config.toml
activation = "swiglu"
grad_clip = 1.0
seq_len = 768
Below are experts of layer 8 (counted from 0) of a mixture-of-experts language model. Rows are named router (the router's row for the expert), down (a neuron's output weights, with its number) and show model dimensions 128-255. Each number is 128 + 24 x the weight over its row's rms, rounded and kept within 0 to 255.
After each expert's rows: a language model's description of what the expert responds to. This comes from a sample of Wikipedia text that the model never trained on.

# expert 8
router [159 164  96 122 152 135  96  80 149  95 125 166 122 126 152  97 157 126 128  67 135 103 164 135 152 109 124 136 116 128 147 153 110 139 146 123 158 110  88  93 122 137 153  82 140 131 147 114 133 181  78 109 174 158  65 141 100 146 115 106 185  88 125 141 152 104 168 143 125 143 137 116 170 156 135 142  88 141 127 132 108 105  99 142 137 155 143 140 139 131  68 141 156 142 140 133 147 138 131 149 115 160 136 152 125 131 126  98 170  86 162 142 153 113 144 149 127 133 121 121 123 160  60  99 108 151 176 110]
down0 [124 119 136 153 100  96 130 119 123 143 127 159 162 139 127 108 112 176 129 167 123 162 129 143 127 120  62 124 156 138 136 103 117 120 101 171 137 116 124 159 126  82 118 108 108 110 130 150 127 149 125 130 150 130 123 149 114 103 102 103 173 128 143 103 148 114 134 102 122 150 116 132  94 118 153 119 109 100 142 144 164 151 159 160 175 112 135 131 129 126 118 109 119 117 138 135 101 166 119 117 104 103 104 143 144 134 129 133 122 119 133 108 132  88 143 145  96  82  92 127 143 104 125  92 144 114 124  80]
down1 [124  92  68 139 139 135 124 155 128 190 154 177 128 131 141 121 142 130 153 129 149  94 153 157 136 156 147 100 100  88 143  91 118 122  98  80 163 149 104 106 121 121 206 135  99 120 110 147 174  96 154 135 121 145 158 144 111 141 141 130 141 142  98 134 116  89 111 125 114 146 122 142 133 120 103 132 128 106 100 141 116 109 101 159  87 105 124 171  92 140 133  93 108 104 109 139 161 103 149 142 116 123 127  86 152 105 137 131 112 108 130 114  83 173 146 109  75 126 124 136 134 170 133 135 136 153 143 127]
What it handles: Plural result nouns. Plural nouns for counted outcomes or statements, such as points, votes, goals, reasons, offers; also zeros and decimals in election and stats tables.

# expert 3
router [120  98 125 118 144 149 113 111 163 110 146 157  84 161 112 123 166 123 142 129 169 134  80 124 152 133 125 109 108 142 122 105 102 122 159 124 140 129 105 132 134 134 130 117 125 124 105 132 114 139 138 130 135 129 120  93 143 162 136 158 138  86 114 143 108 128  99 156 110 122 128 115 196 167 154 154 103 109 127 110 124 129  68 104 157 157 133 120 147 146 112 115 129 127 146  97 131 115 140 118 147 132 131 143 113 155 128 113 136 126 125 140 170 126 169 158 126 152 109 114 118 123 111  94  87 178 151 117]
down0 [132 104 159 131 125 126 156 141 123 162 163 150 120 131 156  98 146 122 101 125 122 173 101 145 152 125  85 164 162 142 132 137 134 144  96 108 123 101  85 154 142 131  89 110 131 112 173 131  90 156 137 134 147 173 124 131 112  84 108 182 155 125  86 118 160 126 166  97 134 136 123 121 103 129 137 144 150 130 152 124 115 164 130 139 120 160  85 144  98 157 157 106 118 150 115 116  99 172 142 107 123 162  80 134 124 145 104 110 128 116 129  98 120 133 151 176 123  87 115 108 142 134 119 136 169 125 118 134]
down1 [153 108 101 125 134 127 135 125 138 142 120 139 131 121 132  98 148 114 149 158 138 110 149 128  89 115 128 104  94 156 114 132 163 106 120  95 192 174 143 140 136 112 174 107 154  98 105 158 127  76 151  74 175 123 141 117  88 179 132 128  61  96  95 143 100 104 129 144 114 138  96 164  96 151 117 143 121 150 107 128  97 109 128 171 107 159 136 139 140 117 122 155 164 121 129 149 133 133 158 138 117 113 136 155 168 119 144 146 100 186 117 139 121 156  93 150 119 120  97 136 128 167 104 115 136 108 142 124]
What it handles: Media formats, measure nouns. Nouns after prepositions like in, on, at naming formats, measures or venues, such as DVD, CD, vinyl, level, chart, month.

# expert 12
router [106 170 146 121 168 153 133 147 159 112 179 153 117 154 110 125 165 109 138 155 116 103 159 153 161  91 130 128 150 164 134 132 118 109 154 103 145 105 133 135 107 134 123 141 120 142 138 153 112 115  64 110 133 153 114  89 138 164 112 143 104 110 148 106 112 110 165 157 115 150 120 141 149 154  89 123 134  78 154 144 108 116 137 146 113 156 156 116 139 143 106  97  92 166 107 114 164 131 136 184 147 125 102 155 138 115 133 125 114 127 126 155 154 121 133 142 108 157  58  96 151 118 125 169 100 154 126 149]
down0 [138 136 161 171  99 124 147 139 159 165 156 111  99 146 165 125 122  88 138 137 105 162 153 126 131 121 101  81 118 129 132 145 135 123  89 157 167 169  81 139 137 101 113 127 124 138 111 131  86 136 115 165 116 128 151 155 141 103 128 146 149 163 118 112 171 126 113 138 121 158 161 144 111 111 172 131  89  82 137 163 145 134 185 141 148 180 129 124  89 140 138 104 135 128 157 128 134 122 171 118 177 109  97 118 164 157 142 143  67  76 121  83 117 109 140 124 107  81  98 137 126 142 122 137 135  97 115 107]
down1 [160 103 112 173 108 133  66 147 121 154 152 137  92 181 119 130 114 120 131 175 148 130 124 114 150 144 158 140  94 152 133 119 138 124 123 107 151 147 146 114 131 106 184 112  82 103 159 177 161 146 160 112 152 146 160 112 126  98 130 152 108 126  88 184 124 115 125 117 121 141 126 159 125 134  85 159 181 133  64 100 150  89 121 162 135 130 113 111 108 145 147  73 103 104 147 135 139 107 138 146 148 127 100 160 116 142 100 132 125 129 145  94 163 128  93 167 131  98 141 121 150 131 113 115 121 152 132  98]
What it handles: Name-start syllables. Syllables after an initial consonant in personal and place names, like Munro, Munir, Burgundy; also capitalized pieces An, Ne, Mar, Van.

# expert 37
router [124 149 104 186  95 158 144  84 136 112  94 137 106 134 125 103 125 109 123  82 135 114 109 119 157 128 139 128 149 142 137  71 113  99 124 129 157  90 100 102  92 193 131 113 140 166 140 114 103 113 141 132 171 134 100 129 171 160 105 103 132 120 149 153 137 124 143 125 121 149 184 142 146 162 122 139 101 121 135  99 109 143 132 162 151 161 110 109 143 143 122 168 122 144 162 101 169 109 176 140 162 146 183 156 133 126  92  95 157 136 137 115 139 108 137 145 151 121 109  98 135 139  99 144 110 138 143 146]
down0 [139 139 170 114 138  83 111 183 152 160 102 148 147 122 151 110 110  90  89 178 123 146 108 141 120 102  96 112 141 127 134 137 109 108  49 125 162 137  97 139 154 134  94 148 122 117 130 139 108 133 111 127 108 135 168 173 180 118 130 125 175 136 114  97 140 109 149  86 140 121 124 127  71  98 142 150  98 138 108 146 141 125 152 130 121 143 103 145 118 175  86 153 107 126 120  84 100 188 166 141 161 120  81  78 126 132 137 109 142 143 133 107 120  95 141 133 116  90 103  97  89 126 103 153 107 127 112 110]
down1 [140 105  72 128 124 108 137 163 115 153 164 140  95 156 155  77 141 107 121 134 147 116 127 168 125 110 161 107  95 111 140 108 142 114 106 103 179 144 122 137 118 126 190  95  98 132 124 144 139  82 154 129 142 100 155 147  84 135  90 148 104 144 102 161  94 107 121 165 136 107 102  91 138 163 112 112 171 174 125 128 127  82 137 148 116 131 127 169 120 142 135 100 156 111 174 130 166 120 130 156 105 130 120 158 149  94 113 138  99 127 168 124 125 123  79 158 102 117 135 111 126 160 104 129 129 115 110 130]
What it handles: Conjunctions and prepositions. Plain function words and, of, with, for, or and following word starts in lists of objects or materials, like tons of hay.

# expert 57
router [ 93 157 100 126  85 146  99 117 138 121 122 164 134  96 154 111 168 106 125 131 162  96  96 132 149 133 158  72 120 118 135 136 116  94 156  73 175 119 124  80  89 121 108 134 110 142 187 128 105 140 103 117 125 163  93 168 129 164  94 159 155 130 141 134 125 153 193 153 139 151 137 134 132 150  98 166  94 119 148 119 117 148  89 129 150 152 151 126 107 160  94 132 134 150 145 102 131 136 100 117 149  93 148 127 128 115 129  84 143 154 115 172 135 114 138 127 114 131 136 102 130 176 158 115 136 124 138 127]
down0 [134 119 154 138 115 101 140 117 156 110 145 130  98 165 115 116 117 123  96 155 132 126 126 146 147 168  91 152 124 129 136 130  98 134  84 155 132 132 130 145 144 158  96 113 106 133 121 126 136 137  75 142 148 108  80 168 150  88 153 105 169 155 122 102 136 172 148 104 129 122 120  95 153 137 149 124 150 134 126 125 167 141 148 144 116 156 108 150 112 145 126 164 110 129 142 145 118 136 119 118 132 123  80 130 154 173 144 173 131  82 127 115 136 130 157 147 118 116  94 116 135 139 109 148 129 129 121  78]
down1 [123 133 109 121 135 180 125 138 141 172 124 134  95 162 146 125 125  95 141 124  83 104 124 136 152 144 106  82 129  94 129 107 147 164 134 124 131 156 103 112  98 141 168 158 144 119 113 144 141 126 171  97 141 118 130  97 144 118 151 162 123 100 108 167 117 101 131 144 109 161  72 144 104 154 123 145 137  94 109 124 112 134 132 210 107 129 108 152  91 137 151 128 112 104 122  75 120 133 120 145 131  93  99 121 144 134 121 127 111 103 126 122 139 149  75 141 124 111 119 116 132  83 119 126 115 122  84 128]
What it handles: Plural quantifiers and copulas. Plural quantifiers and linking verbs before group nouns, such as these, several, many, various, are, one of the, "- List of".

# expert 32
router [140 132  93 155 130 167  75 152 160 113 149 149  97 132 139 123 118 100 127 124 174  91 138 131 140  81 130 139 125 117 165 135 113  96 151 142 146 128 116  85  86 143 172 121 111 127 141  83 114 159  99 110 144 161 107 114 153 119 155 172 134 107 140 141 103 117 137 128 102 152 148 165 150 137  78 150 124 118 134  83  82 108 148 114 114 154 148 106 120 168 118 123 124 124 138 148 155 133 170 101 176  82 120 138 140 108 145 120 136 114 142 171 174 103 144 104 100 153 103  83 151 136 126 133 138 131 124 186]
down0 [102  97 146 141 128 165 136 143  96 123 134 135 120 131 108  90 114  89  87 153 143 155 139 144 112 116 124 149 141 155 191 127 136 139  89 146 159 121  71 136 119 129  87 132  96 111 136 102 148  89 155 116 102 153 133 128 154  84 104 138 159 168 117  99 135 133 102 124 150 118 118 127 125 108 166 119 135 127 116 135 144 132 160 113 140 124 147 108 119 130 117 126 131 108 143  67 135 130 157 122 134 132  94 142 109 142 117 148 121  88 126 115 132 125 153  93 111 108 107 134  86 118 170 136 118  48 118  90]
down1 [ 89 159 110 132 158 117 125 111 133 161 132 151 143 155 139 110 154 109 132 125 161 151 146 172 132 102 112 124  93 122 120  95 145 116 110  91 151 111 105 135 118 137 188  98  85 135 138 155 162  84 140 117 137 159 169 137 132 108 118 105 105 171 115 180 141  78 133 139 135 120 125 129 146 117 131 166 171 139 111 139 108 136 146 165 129 139 117 149 123 156 151 109 111  91 128 107 129 115 144 164 130 137 115 131 134 126 108 123 121 111 142 110 141 168 108 113 126  96 132 109  87 193 153 108 178 106 116 118]
What it handles: Foreign surname starts. Initial capitals or syllables beginning Romance and other foreign names and particles, such as Qu, de, von, Enc(arnacion), Ant(unes).

# expert 56
router [109 132 140 142 128 105 136  64 165  95 108 135 122 132  87 108 141 131 131  78 147  83 117 143 122 138 141  53 119 163 165  99 107 131 156 144 138  99 128 118 115 137 123 146 125 126 120 116  91 118 119 124 151 136 112 116 134 135  87 152 138 110 154 128 125 139 134 161 107 143 142 170 147 152 147 152 101 124 136 113 127  85 135 162 146 141 157 112 117 117 125 130 144 131 131  88 150 127 121 131 153 152 136 142 136 123 119 130 179 113 138 147 133 138 149 135  95 119 109 121 173 176 113 117  78 150 113 139]
down0 [128 132 158 134 113  66 106 143 134 139 102 134 131 144 154 105 139 122 117 156 112 146 119 140 115 118 124 131 156 126 176 138 150 122 103 161 130  64 109 151  95 151  83 157 132 143  89 135 129 188 168 115 133 124 148 109 139  90 138 120 129 157 121 114 153 136 160  71 122  92 121 131 141 128 132 121 113  99 155 133 139 142 144 145 119 170 130 118 118 185 150 106 111 139 131  96 109 150 135 149 145 128  62 105 100 124 182 142 124 162 119  98  97 135 131 121 123  89 120 114 144 118 131 169  99 104 132  91]
down1 [166 119 145 167 124  99 112 155 101 190 104 154 121 109 127 148 145 116 121 102 153 162 115 166 157 193 109 137 125  93 146 121 147 181  98  96 159 129 123 114 117 129 166 117  85 148 112 152 141 130 106 110 187 166  94 152 135 120 160 124 150 143  85 144 139 113 138 165 109 145 111 127  98 142 116 144 142 143 107 155 125  80 142 153 153 155 137 173 108 139 138 107 144 127 145 147 175 123 116 164 133 112 113 127 153  76 149 109 123 126 151 109  90 136 129  99 124 110 124 148 150 123 142 114 100 109 127 147]
What it handles: Clause-joining punctuation. Semicolons, commas, and, but, while, and closing parentheses that end a clause or list item, often in ship specs and biographies.

# expert 2
router [153 158  83 166 104 173 143 129 169 117 130 154 124  96 141 110 143 124 150  87 130 117 152 113 125 127 130 118 136 141 112 153  95 151 144 109 131 104 109 151 132 166 129 130  94 148 169 120 148 131 130 108 159 137  95 144 128 167 117 102 143 117 128 192 134 105 123 126 102 138 166 119 146 157 141 144 148 138 127 109  91 129  91 127 143 121 115  90 117 150  87 156 122 107 145 103 170 138 167 134 150 124 156 145 121 130 114 109 190  72 160 149 123  90 152 126 124 117 111 138 147 134 133 101  82 134 141 138]
down0 [107 112 154 126 102 111 152 147 151  89 144 123 155 106 127 109 102 111 101 133  85 156 138 150 128 162  80 126 102 139 138 106 133 117  92 112 144 112 106 145 145 163 100  94 112 111 143 134  68 117 119 128 100 140 132 105 115 118 141 124 127 133 137 134 136 126 153  81 119  93 141  81  92 103 142 153 153 122 148 146 139 134 111 170 174 185 112 129  73 159 136 113 136 103 154 131 100 172 135 120 136 119  94  98 132 136 113 142 144 110  97 118 130 104 138 123 149  93  95 141 134 141 122 165 137  91 162  84]
down1 [136 137  80 147 103 104 142 135 153 133 140 171 136  97 117  91 132  75 119 122 146 142 144 147 134 111 116 102 114 101 136 136  91 149 105  94 132 157 149 133 148 126 179 151 133 129 110 144 143 143 135  94 177 140 123 155 116 121 112 144 114 107 112 133 100 121 124 133  95 116  82 193 127 162 129 109 136 163 126 158 106 118 128 170 137 112 117 198  98 138 129 112 106 129 152 143 149 133 173 134 115  93 113 131 135 136  95 120 106 128 116 155 117 131  89 131  79  87 113 157 145 147 126 129 106 147 153 111]
What it handles: Abstract nouns before of. Abstract nouns and word starts after the or a, often followed by of or to, such as purpose, evidence, imp(lied); also score dashes and table line breaks.